config = dict(
    experts_per_token=2,
    activation='swiglu',
    lr_router=0.00116,
    head_dim=32,
    vocab_size=6408,
    norm_place='pre',
    norm_eps=1e-06,
    init_std_qkv=0.0252,
    init_std_down=0.0,
    train_tokens=1573000000,
)
Below are experts of layer 6 (counted from 0) of a mixture-of-experts language model. Rows are named gate (a neuron's input weights, with its number), up (a neuron's input weights, with its number) and show model dimensions 192-255. Each number is 128 + 32 x the weight over its row's rms, rounded and kept within 0 to 255. Numbers have three digits each.
Before each expert's rows: "gets" lists some tokens that make up at least twice as much of what it gets as of all text; "mostly gets" lists some tokens that are sent to it at least half of the time. This comes from a sample of Wikipedia text that the model never trained on. Tokens count by the router's weight.

# expert 1
gets: "-", " C", "c", " B", " c", " R"
mostly gets: "-", " C", " c", " con", " un", " ("
gate4:123108134124165157118064142125097088136153113105111160073131126132145139135122122117087140094122171123192150115160125191128202157080145176097130094135199153152158161138118078164152111082143151
up4:109142130113089148126121097139123082143193166111093060088072055130091154149118151085117124107195083136113109133168088124089157161148170170138142109161114098135154043090100126123119113136094111
gate5:133084126143152141199130109182145146095111136144154141167144154110113089116152197108153097123086114131176127096177134148099116134134021088099073106204204150092095080167109098124065143157112127
up5:161112132158130156108123103185118175051147151148145169115077091131173147141196156121110157173139135136147108159177130103173107172162125109063162084140133203162141109176088127108097154088091125
gate6:107097150145116138186139140146119159184189091122113131115079124131103111146081159079115178044080108162153146125136173126153080096128147135138118145096097144235082096110126114109169139117109100
up6:155069124115096135150149169140118188180178076114181159076115141128129143119124117163163096188098120166102110144075169124133124146163104125116111179122149135135147118073147168109103115124127156
gate7:117137132153207145159130111108152137087125158133187101120122167111140137135134112118155178164096080127154083175133140123147110127093110122115102115125073134125138095122073151118161129112179134
up7:088120170117149047142172130078119105145177088191171124178137048121164168091132112128135153114114056115178152150120103090100107096110116145121085143130113170093178148088133139118181127157115113
gate8:102088102117146142167118098143083139166150120132150191121165153161172123166088160132070117130138096125083114133075180129140136154164091107112232136116121162171116111164179170146154116074155107
up8:145131099102216121117145092193112120180107110106132086174128118165136149125096151070122144148100162121130129121065170147187047124167114094175146126137052107153102178107166170139111186139135133
gate9:120150153168144128113111131093124138140141126185102157089075137104149097109155154138084104121163106128117135132173128127100092097135146106123143157127123168126079153149089140139071097155121105
up9:091139115154124098106131094157143092190116142166180145115134136135152151130142132125097128127161168154189106127091172117119111188064164119163131125116110173193112125122127110155156097100129158
gate10:135100144175159098166138162120116174120145153086130133065170162106135125075096195113133097126122168086126118146100190128148070164115084050143163187121116203140038076132089083138139153112094106
up10:166102144109136151134129081157180195167120172084162210114139172134147107139167147168177105165108158123131135144101141130087136110087137101102159095129114107097116202104086100120108177068150122
gate11:109136102146201082158090162140146125122102114056157086167168137104160047138090129170132160106112135206079148130131194075191078137121085132115108115115128085096129158108142105098089108083133172
up11:099066086072119145047154182103134164081121174134086183087083089126067105106160095161077119187143096078172176138131109165096136110133119084097115141173105069106191105154168125094144131136106081
gate12:130132148123135138202093140154122125129195122141194090154182079145044074171109186097127056135115104147162132102130110134199175141096109114130081156175125172120160112098136209129092128127112120
up12:118073183143119077093159081135152179132061165100097176146125119099069086101198132123127115148121157145136102137090143079133093138144113193103094138127167100140115145085096146134096153114182109
gate13:114087099170170113120166131125174071155141162136149129105096123201214128129105076122111043100124096093145120111176105170145116207141091097109121191176115170132115133126041101113146170134157116
up13:156076143139126106062124123125112117198099110125146139153153133146158143143121108125113123125043092130112098138186091146078114133128117117067184136088123193122120139094203025154114157078140109
gate14:103148185079089113164163116156106164129194117119180174179137102174177093082101119052173122099169118109121090169111106156197148132147150098167149107114143125136116138150132159128169089170114086
up14:184108142168154111157058138098143104072158127117097131148189104133141112124087114156111161172094106205117194175131127122091133079143167100156105174100119118116167127120084139143171078089162091

# expert 11
gets: " a", " an", " t", " d", " p", "b"
mostly gets: " a", " t", " d", " two", " st", " sp"
gate4:094097122111169165116153075106138075114114109103111089093059079134157125179150169134170139127128156135155136132096129162127159125150089134145124180099141177143133126111106088131107098086135079
up4:162207127156098141132105125103134171167199140116138136140161158105116092165128089187082165143095065118126126128134069115123164187135100066129091092116077108128078105080098104145106114133097082
gate5:085152157188157093166160151151142173135091123114130060123112160119087127084155089168128109137151182067162111130103077125055146107079125083132128084081140150113119060111180111120088135099155143
up5:177193154188125144167201164179133132179113135089134186138174115162123126106134144151194164135124148113197144163114202120054129100115151139126145177139104180150165114126120145121107172090142119
gate6:134075084132166109149097089148102130137152084110166154154124148085165124154152138129128128122165126180145100143104112075141140106125118165099092088121102112123088140126142117128110158141106104
up6:098099135081100161101130149121167101137142112117137113119158133118102167126127058188092086108152088143160153101131154134079217102102139143093061150169097172195113135136108133146129175085134086
gate7:111106153124107202106097130129180142114188148149136108121126136132153167129092150149107111116115121104127108159063057138126071145159088131101189129151128130165162089090136100106140089112125060
up7:105155140094140178096170095160128117101127142142127193099098148126085184120122103088162175131157139115092144123109108132103078192159074189185111123148169112137144176134105096138170099155154112
gate8:177076097107130141103136108100094075148150111163090099134161161126140136124139129091130144180154114146123097093167097132127115127117168130084138122118137104138186121129115156125100148118123125
up8:174120132129153115135123118114144135091176142127134137069166175121120117170083115104154103164115066089123098125142198104180163083113132123097137138151136137136114114134140139137113163154166175
gate9:150104092098089108144112164173159102118162108099096106127139074172136102198124105132087125135141115151114137127183122129150140111130160127136074151187187139129179148104113111088082054115120123
up9:057139130152156115133148147092115147113104091144161179165143161131089156123112157134178113127139108113194106107144102119115117144075129112103054144169115124171140188126176137198149121092123077
gate10:144095128129094150144200148137103099068059130171121121155152172108136099119080184099139120145142083125143155116101072095086134131120123135050162164068111152141152128214103097123141095139111178
up10:176149181182115125119121099133151151109147133100114161079083180059126125115141139166113083096135087103144127094106150110152112122120073095150182180124103134139062157094118160155045150158086128
gate11:123123098074129141097196139134162123149137167077134079164138231152084112135098124112189125131080176128154110137077123152174086153095116141118146146162105188126172048153152146118143118127156167
up11:109181066133137139081103152126105117164098132157100129088130049109173116140106127094122118090078111082166122179152122116210117154085107140133122141132135115197122186131095108156137135149141129
gate12:074118102077123136129060112107107099124100144176084107167128165146120129147115088112116137120122169095167156064148121164049117130119174077092084112146085135216155100131152130235130129109122123
up12:112174108098209128138103109133142122100178134180062100154100122101102154120134103130154158106135149110140107100109126129147162109191216078189064142156145120091072182111137116157137101149140129
gate13:154126153072073110110127151122138104110169192168193156138128151147158145156129150130077181043095155118121144116077064107120124168157111127187174118105124118165117113138131131128148151111160113
up13:093179215121143154100101151124156186149118125104092090139134142118116143090182159110105116087155112135136195068129168129127135104073153125076107082117115174122192087119099079120085162115084127
gate14:098105124101180121077138160166110191023168181120134093147126175150146173069127081153173117146189101156126081159107109124139110114110193120072198125103103121106142137100108124125089155110114182
up14:171121158104076137112104105152076101123099178164146095110112182128173122110138149097106105162164091131155111096144117157142127134201110096152145131096143100166148106146110121090130183123144145

# expert 3
gets: " was", " is", " he", " M", " m", " s"
mostly gets: " is", " was", " were", " he", " had", " it"
gate4:153110124126154120087094128197120106160129135117143222089089102174107087127119069120142112181184126141130103162122078153134113133061156106067098192094141177088131111110077086143141118173112129
up4:163067147116153138127157103160148085163122152159090133122125133099118153130076166155174110085150150107141152137164158082142156109112032122135087125087168108123127123160150168090041082105156136
gate5:102211072156137109075115165155080163132127152151143136106134059179114120163144083132165107076099116101112123109143098108109088158160126076152120163162106116116072140154081046165087128107116071
up5:150180070131117160090139103070114181115113098106133129171178150113120182173127136162104137088140157136138139122092147088137136161076054166099124118121079112148166115146144144123070103129094173
gate6:093173099160106074127121122111169088104100147100123167111145183173143145050145065063063141140108126077146100165144092154122180114168107118142106099144093115119174121130182096146136137161068116
up6:124147114161068092121076168128148123120173209086154156159092066104140131105097110077163150158160161124117118147209125112130104220198210102112132159122147120130088109110114147105100127152177111
gate7:136053093122147181151169155133139138150143152164138134134116149150177144179120149114147173125104164205131165115115157160083126120150114141105113106139076157145121144076067104142169126102130121
up7:080122175134157150176104112163061126122113098135116119104208064154164119136170129134152075124162108086156091139081183125110199098143123093093114075137142098189119146087150127150152095098143153
gate8:171117112101115127139212113143117159149069130145096110103132110098137141118136155122139138194142098166132093127110182089096164121145150112089133173091145145107118161147114119188105141180132153
up8:153129164159101072141156160125068168113128133129118127134102064100146153128082160106121107098120137161113108178118160074121068049152103127129165160120168109116091142137150091087111112122155119
gate9:092111137118153137206149118124137113097142026114115137122073164152147093086180208148117047164148204145163082166127179083130123146099110147154123156182156105169091089139147134099146128159073108
up9:127128098187084097093108186085146111103126173121110124149113147112122143121109130138113209186118102119130172096112108170068098087129145103050123056142149133107125106134092138111140145104136171
gate10:170095178097112142135111161155152135151144101086133081151123128081133085098102111100143142198204153164069133160128151113094102105141153144111163148155119119107100137138143074120154125171156141
up10:122114107102158128172157150107103092168179087095070081135122162107099060160124133077040145183109168129161157126090137084073152109129178102080131087052102130161137094182153094128190180143131119
gate11:149092101125129163120144117119128113132083113132087146145137128116118148164174157069217143153102138183127108119123130170139162104125164146148159160115146109111088117106096148153096113101114097
up11:115127068105179189101162100185151116139137111105080093134087159111099142164165130126029079125159143094192117116140175125111155155132124133131083192154145141103125102142141128120160131106134102
gate12:139126202163092136159093196105119115131089110052140155099117168106154129156102096106148160074067143126184107125128158158153155137085144132131166133133117150157143105093133157156156168128096114
up12:098106082172131099107078101096097136135136134090162097126086114152105129151112117110141129143108129125144110128163094191111171087134093106089120092155122168110149095160046180133144124147130125
gate13:130165120112115183094144160073106084157109144034115125141205172124118112102144083141062095131123133154142106114129113125134148073162092134144170168162117157118108150124099175136149120113137144
up13:101136136203100096105114144149110149122126066120150147059115047137129159136091139125121071209197151130130142116164176166107149063156082094139087138125185124124144136107091139084123150167109160
gate14:090128125214129051173154107120148154140185154122091155143099176164139127080128178128078143121118162118112059150116216129109117111088068132148133111106117074110125096163141151167093158131117121
up14:144142090184150097133170102079100130194141154076115150101117179143101150126182142153150164072180139149083098147086145169145131172144121114185100090109142156115116122101127154113146142119073085

# expert 6
gets: " of", " in", ",", " for", " on", " to"
mostly gets: " from", " for", " at", " in", "),", " on"
gate4:067145108174147137073171072173082142035143094151145106068101167148110131133086171125136106105111127160117116110126184173175217131165098087159157148183109138070097067145151097147118134092130188
up4:095094123146080109139128153082118120159128188096098163158100143116099158145125105097093132148071209091110109127114120140119093159131105155133124127162157163189170123140073153103072105171199101
gate5:120171118116129163129174104124142153202081037104157124156157151089100092169129124149147140144082115121125122110155183134204203104142100135152166085141174153058145136155142159130045166136113105
up5:113144144167077184140117140129101144204197151146155094148142125077118092114162119093112144104165123083130161120174155127104115144092120110113136102116155090169134151079131177152067131105186145
gate6:097134119162070155182141156124104148157107119091067115148099179210132163143143115203160130127150114113118116080149176175136137141115148136081185121074135090187134160083103077131068138109118044
up6:157120133181125102110124075085078139125141100159096169155095168116209083098084165091112127147136106130138119137135127139087089130090137087062137136149107197135146094126144120112088162158109133
gate7:151127149143133188131144115095114145058087098136076119141185104115107159109109122115167149125136132115179097139142124127093134157157082106124169129117103136043119184133121139113069131212144182
up7:165179094127142198133134163103148136103212078087121123135117092161188130088140142146210098124094100145228128137123177085146163177097144092134067127090096136152117111121078118115180128116116123
gate8:138150124166091078086140091109109125131136126065141089137134130110186168106144129158173167153144119105071181136147109099163091172093184118180158111108085159095131029133132138141168087131167107
up8:145124143087114145137076138118151100167105013106149115123132128202154085113197089112158137124162149095130113108094134066110089178162089130092155146152087101150135168062075128128092121122152136
gate9:111147172004052126120134113123080152119109128100132133185166070093169124085162072201175098136141183167164146115122090134079087118135118094126150156212082098129124106157136065105160155143141112
up9:080144191115094107119097146158185114152118120159079157117167087164105120160121137048141108127159102174109060123137148147150177094111163119137147110130138147127101176119161062186172141136056076
gate10:120131112095125135132123138175174135181082163095161136156077121161088101137141127155187067107161098171106090134104035092130096108160109169157163158113108095182099147154113092127130125183081093
up10:112161173083096060123097150149133178106112096169191165099157123112117099111135087209112121143142121051119152171101097146122131151140105062088134152094130072103141165102143145188201131095136120
gate11:095114070116052148113154119054165062093122130131119164155170109196147140097176096123152160124082080148166132114098077120118089085155131121083089102125107111112148134125135135100093109152136067
up11:171117155133128106150193121154138133128168156133042113096133082135127153131101171099113113159163159112091146127159122112160116176157135145164127108142145083121089146102115116125111146147206167
gate12:099135125065143187128140154157150113131119081091147087093133127213131125104097141131218187118100159134166099151162119124160114114112110185118065149183090121117155103121140133117135138097112116
up12:140121170154103078069187249172098113136180087133136103150117158118169231189153158147143104164117113124163082127123167152147147143128091104113141199089168145147122183088118128150113166115136136
gate13:189063131118145138102137119160091119145144154095096208135134124148174168154074085192165112154147170087084193094106170110180073146132181156166123120082179166149187081114094074138108082184162106
up13:090082120137133136117127121150163096116112119144138105110102171106125142135153110110162159146174099133123118143086074132161095129164135185125153121147092142134073116130105168117160146075185117
gate14:067193123096084127123136187153195093146085169077146187142122147111153121165113091160103121134185151107129161113140155146100151085167167127050193101145125125095116128084181129129095164070136129
up14:056139112098067114095089126122148110133120113135065143179116078150131144119177165144129162122136118111166110159148135086120179113158120209119137106117111167075174069115060143165164168098139162

# expert 0
gets: " to", " ", " 0", " 1", " 2", " 3"
mostly gets: " 0", " would", "–2", " 194", " 195", " 199"
gate4:124192120075127127159143136127089104098147174157122122112153172127138152123129127112113116178131173168107171100157133163098126177200103149131110176115152185084111156140110146191091087116062142
up4:113120077092132138140120080090104149131113087112173148126137097112068116107114147116144121115134095105129145122159161152103137060089165106102098160154062162130154072154098045102099097110122118
gate5:186141109112148115189168143106147118134102112172102106089175086118129090113109174134120167150068208110105090144158114140120166200158100153127108074139100161102050126102147171107116122120155169
up5:101100176126096181137119118133101110160116166139048152128144165122156093142117095125070159085188168094124196093193154153174162129115105083152149122147122087127153118125146117090164153094117110
gate6:147155107140214125144143115067128138106065089154140100130184185113133148166168136089115108178113135073071175133165104155094180126183166174107125114122124114107143173112153161128129128125179131
up6:119087109113158206139141107138142147164140118161141085112136188121089123045114054085155126159128113056151103105102145116103077174151144161133084081121100149138107124190188172156122163168120092
gate7:077130062149104096152086091142097184175123128159141144078130145077104076129128165088100132135088129115069109128067117109133115118138108129117082138121078109156155119106139171167172131148129104
up7:182174107074173111099150101125108140111151094125110141168110201117113100164131196128085096114093146104140125174189147152153120098131090112110141152141131082099142153133183104120106111195183133
gate8:084174111085169144113108151101168146134092159137113120130188102052114091114107123124196173166073145130096125105128158116134117152141091112150096151119148089094106201139052145156135093148152093
up8:083142185185140076207161192146169121142114123121123106129108150179093137122079191149098108136128150144116144135159135131170100124141105116127156102111156114224138108179122114147136111081139144
gate9:131109107200115077135113171147178157119181097102104113057156143163129075104149140098104186146148168132160082084134138139140052120158128150137074207100123123146114136174138089152145103119130148
up9:077183177101138116155132162105165138115173147159080071072168118161137114147080185142124217137159118182107138098175160176117069151139127113111118100126128116125132122191122188153127098109106111
gate10:114155170108158075176109091114127088151133128150109141157125125148150067114083151145096129154115151156127106146127114164103076116109137151084121140161080055093125126107147089135088175116148110
up10:103141156158069099119157096101105102170149130176148093115096149104148119131089186159124126161168093137062154093057070156141170085101147153159115120135146100128131115082220110086093127133214123
gate11:131102161151121145151128146114168148153146163136128142100113170138117177079094145114100128060092172203107121183146148121130167092148114110113145089123073091141142153132120154153130077103140122
up11:184157162077144108113147113127106109136130081183086111097104126144152084079126122113144074158171118080105143083112176094115109141080094102174144172102124148145152166107119090124158138107094157
gate12:087106097190138172140114129066136127154134179167123102149111115144147178129160162112114134093076152152073114118146178136160091125084072119130124079125183072095133159141144155104124152142123120
up12:135141138137138161166126086123048101128103157176114103123156096098167142186114170116119128130092105176151098158196136159134132167141158097126144076147164081188100089119218181157179071068119176
gate13:126018117115124098118164140171119089151132107142125075104093167127146131111116147135128111174125133130141078129137126166109087176136145168082107091143170151126197096141102166111143129120126103
up13:155166149108191198138130116109112130048110182125119144152124146110141160134183130148115152093135129182119129152148165087198140085107043102070129135113123083093079149123184185100122066091112188
gate14:165073162166169085215126059096166148091203191123117137162134090089113140131164185100105197097096138136135111106124106140137163122135107070175103080137147131104119134104120112155142147117101134
up14:131098095123158120164161139191105098111094134138126175213107156129149114099169163101113148087095108073076170145128116145119122118067083148130226160188136071065141140105108100080125085126156107

# expert 10
gets: "\n", ".", "s.", "==", "===", " \""
mostly gets: "\n", "===", "==", " \"", ").", " O"
gate4:156121153187143085154093111110105106106132145103108077110163104149131132139155130126087138163163122146084097148143121130144148165118110089139076177159130118145122097163154135107155112150106158
up4:163074160148116139117135066119119145116126110151110096096133120096175172096180112142076101148138113135098122176173148162166149111165179144137152175155124160143117074150173118080092077144112182
gate5:147102145134113160161121161123125144134018107141096182126080104073154113138101185138102153109104117151152133069135144187122146091173136153101125082153099119189117109109113126126098079093192178
up5:141197103176062089113116101189136169151098079143054147126099084145082114155147138154111167095109141129167166123110142150164089164204099135087224104136114156163095127103151102114156125152136057
gate6:138154094065087104145103109158131095172152093155169105140159119114155091177128103089076088109086183087180194145134175115190135138089155186065078073090122108147143184096139130132120138140138115
up6:132144127148167142068119107165164133147128171166105117142107136089128109088179089191086193165139093136052136137148123114135089107139185108154080172139084096128119149164137144141148155147104146
gate7:109132067101125147200147172094106092131146092150142111152132137113121099102158130180138159094109144123143121137178135134134124162174169072126106144133109116119162105167124150096136103118173095
up7:145150176139119148119129140143127101123145128172101115166129189145142077173172167128149121175161144176140163108135115122092128102092148107123171107075119177132135094136145147116157109161161122
gate8:156172144144137092203193116106105162146134161129101131128112150088155123119134154111041153135117149117134086077127208110098167187163098081186220150172136109181177066162144059125133132138134134
up8:127106089098070129142100088129152145154121071126074180120107137133045155184096138110185122129095145114118096139105089117173160131076126091076089217145154148110098154202103106148100223105087124
gate9:119110061091095145171122090136112168079132105122127111129101140150101128131134165129093209083147121110108086104110092099103160122113148114114127117127101152146155118150065142079080087142099163
up9:122182086113126084063139132140075103142137144115080087181131132115118169194107087105101090163139101130145105109082109149084108140159103166120113123134055169165139132171131146094105097111074098
gate10:148094122159104101137187156124108114103091113080095091157142146130112160125078190152130116184094144146140080148080131098155071091150098120136106126105115143112110150116104099145158178106085133
up10:136108122130117166111124111187149139154100048089110173070131101142084122102173150146147048068167111083159144078169074151150118049131163175155057152141117115113099123101138135153163102132121163
gate11:107166105162131125148145135145186135127148090128144133161209086110112112094112116104139121122106117129127173179118184131145180154135138214135064122097160153150074154145190097129121152085141126
up11:180141148148186143094085155118116092152094195083089149099144152099095156141106170167174130124146068110138092047101135140150141161096125152161147117102062136144155075129126135185151051122184202
gate12:150140086139144102129185154169092075119112138176157074133146149089136129090082125147090178134084129125085156139081132113162055156154197104150131142160123150061136125118135073147138090147122050
up12:152175126137163153107147108147145124136186125132157021085151194113159144107079137094095122147086119133118082073158141056104098128111142152127128125150175120163104151127132102169127078117121112
gate13:137105092121118059176110092112121144170121134138093113129185117117095100109133094119086146105110121164111148153163136107124155134109163143143139115094053146145095167168196154183165113136130120
up13:151096114128129145120178172128113115129092106073123148133159103168149123114084162152170144127117091085093128201088116085138113141162078113091101158082193079112144132083071139138165093143081099
gate14:154129078196084105157082113184149106102137093198096160130178123143083113184127098069077152120143103161068106071107139130134111132141162101146122124115139194115161173109149074134124118083149129
up14:128129159121129089124106158106123073130147176107174181145134093091125118160150162229099132130116115156138157189139074111121146145205106148101141121094117091133107064166123131145193118124159188

# expert 7
gets: " |", " and", "|", ";", ":", ","
mostly gets: " and", " |", "|", ";", " or", "),"
gate4:128083083166110122136078130151118158096079124145177085106062157085057133148118111199144119080093150135104094124131065134192181173161113121056143124173179163182088116180063116121151097098108079
up4:151116048083068137167156128090176168134145105115091102091090125162145093079170176130113092142111032175170137119136143129122095086164107102123093157128092130098122144116175129149158110124199085
gate5:123075232099129064126172155194160143100135125092189072126078102091120123080128181103216102123113135121138116199122086106142141140131114094134091145107183150165143136179142122153110070130132175
up5:141168109151074128070126120114136081124166133102141118104190131136086156107113125150156157113146084122071118173114146132091083102146139127099117152087139127163160075128110133151174179130112132
gate6:094076100109127199116103091122110138129099108098073083144137107111121126112152128122109190165089099112143186172169164105122132101066083116104067188151100150162138194121107123202096109116061105
up6:117120125162102145129124100102143135118139130117149117139121137158132137161104085161114081100172165165146107109120077169151154161121176134165065097150104116104145127090125117116147133134125134
gate7:152146152117178158151137086083144136067149147128134183149101179093174105085111154163081094168147156105118108128085141109099101125100182114117105147153137152077100141138172113184141140041122158
up7:094137135182125109159143150129081080159154198090157058190117170045104129090128101092173089181122118108127157164126091107118087133084119153157176091141209111089151126116149122136157140140162127
gate8:091082116106114126063158114114129131156123140184159139102139104074125109109123118163138089113093154154123087111135118161142090108150143124116064081135207092038148075173114068178153130092124191
up8:121070116090126147133141083124100094082099128115104101164160090128127112126099182124142085124103126072125091131090119122186147096123156080121131088139152109109114120143138131134119125129097151
gate9:143132128137157154175179123066130118142154133127100132066151131113123119107149152128124149110155074104136108121092066081163145143087112123142133098143128164127128104164138146160166089173149132
up9:078144111164168125138159073126131116120129140087120149117070133149160157098110128137196088119135111143120187132153126121133125148115083167150158099125137132103094158067154083112102088153062155
gate10:139137082090131125121163114053054095168139140088167143170159170215103120161110055132155115121106136157153127060148135173128122141121141097122105107123069164194186115135161142095117143046112103
up10:204125061117137096138155089122094135097135193108141174124140127081129069141122149170080120157073179113129171051087177111175097124155109118144117127119158140161081105135190124129103078088147145
gate11:173149116087185124135144128100153092102149178112158153169095127096170118127135156117112150089119137146057160094139116131185104106089137119107171169146126166170156128113130119117095120135133184
up11:111161144202163129123137090126149147069104099143109134077174132108117179097125076108129207144123104156142135119180138166105113192095068171121180107162099126120124170170174128134113098172126124
gate12:166076154066084117171183123144146122132145109126167107165086124123085180118115148154133082121112118083137148173099143157144151108152148098135085128108133156081124154107116117072160138075166092
up12:101082158169164096111167112147180097113120121183063166121131122108121138190161143083100107126103161142149115185166090142159131079126082150152132109130165099132146075104158160209124114115127084
gate13:173140135127167110199145126102164100125129146124059109120110178114160090079117132183203092145154143087123157074091083146160151115130134149124154134171106134167075097156146151157178124125136162
up13:146159134060102157162125132086130111154098105164075140129116118103118130168138124161106104130144077123072126168105132137104070127133183197133138162152125134136115164147152138114159129157192097
gate14:146106097143166111108093162104098196147145182154122077109141169196181114132051142132130158112084141209188142100082129098115144147173097139176157112175158108073144119159210129150173142046172125
up14:171171111058115087159106088140080220159179090127198150102177104174106122116128118144134098096140121126070132132148137145105124133122113125109161123157114164154106141155152102110116109149137157

# expert 8
gets: " the", " The", "'s", " his", "The", " first"
mostly gets: " his", " the", " first", " also", " their", " this"
gate4:127100123129140080111096105153155149127163173152148131169093081166179112170135136169126188176182173132189188154132124073161125124147114127146179102149136115121157120097094123082128165126090059
up4:099136113184093161174102109137106142109079116086150190130120195142172118071127120124122126075193125129081150123120121128162087148139128147072097156113151133079108115150109098183152089098172140
gate5:130129112097161101124059126114154173103098107098166117136151146104178050175138122132103160129122099115170134081118133132096102071215081095116162155130100147115133081108116140142158032087119110
up5:131106153177138106164137139095127090169057108096092185113161106119151104148119159120063120117113050142105104112148107059142115126114160163146127104146148096168118104151133148144052130155159140
gate6:071079150116110106119095149122183129160158104179118159114121144133162105114119179089144166167161116128132159099097104105113164143115143157144125076060089088113171113140126136137119081130096087
up6:123156087111123112186129138092137134147145175128108170121128146108127143144121105183138098152112153112138107117141093139157109155139198106144141127139114147189073175163086099076122127176118114
gate7:147157129159121080061047127106119140130131167143118118149141110161165161113107080122166160140109141144194089123129137124070093124116097128127104178108154077159039106126140124125155126058132104
up7:184066107111136127137107109139109119137121108087114089127105110163145100156133086141164137049166124152139162143137103120141155161131131171131082092125193201127144156107205121085097118187099127
gate8:103102149116160120144165075139123119139151134055139117152156121166107109143125160106136144135190223163139096128085114119125100177092145090130115170078175143104156117175194153151142201118208122
up8:179127109078165153127160148067110117136084153121163139126086128115138157133134151118124143119164105093092133121100151137139152063156104087173143086221161057095103133108094132100091120186151109
gate9:130122126113144112158139120146104102165085110113132064151159185161111131143106126148188133155106123096082145082173144146114086121162149149152044131105150130184151145192182122117159096144198136
up9:119117068116136114162162152081173157151176145121102185148110144188094150107171101179127144136163118150125110115106165105122124167130180078177083113126091115144137107120132096101142171159144096
gate10:158138153098136146131090127059188127131128134077141138208145136072156133090141086094125134118165128109112166134044117152171135182175074102105094128158126104145124083145155140058147125110065108
up10:110133125083104097178111098158132138115157157187140165126082105092126080097177125186103154158153115151125126138182117106091141088126138128126076140159129176127083111141087167134126168153165146
gate11:138150152074125146123072129176162117135166132085135092115096177101146078140139113113135147145104109180122131160062106125057095048086093100133138123143160116160112095048106159068065156163169120
up11:113112108082110137100152109222158149180157061154140094072158113108105141085113157087106125179123111093187152081170143085123162137114174110148101101074124189145142093144145142120130176198135083
gate12:127139180137137106113152119110149168165152211119089121164164142177065087120092149120126103136158146101141153131098112103118093173147127124113160161126093154186175164098132140125115083112129100
up12:141091167085143102089133042165089110196141145136115124116167085161127134131121150122071123079158051159107114108150115129149143155115166141120142109145119074138127156139118148112100047130088138
gate13:146065159111139176154132125081135101138138182125134126093061158159111141122152214139095137138056121145110142111103176119159136150135133101162124152161127157159164160000128105073155123067127105
up13:071170099139148152104174129103123118104143125125183173127130129094177124194093097152102148074163188093153134142141086169167075185114147131206108171063167139103096115186167106150068190187186132
gate14:109120100118098166077106137159136098127130137097062141123110127154157132093093113171182153169070042130148115086112123175139090117118105120123109162196070150114136137139132168105126090114158137
up14:093125100115129105099143103142123128091161153116145131126093118187146147135103189121152132149118113139090125088121105174060082124144159104118136083083108132107144075119084097176117157132093084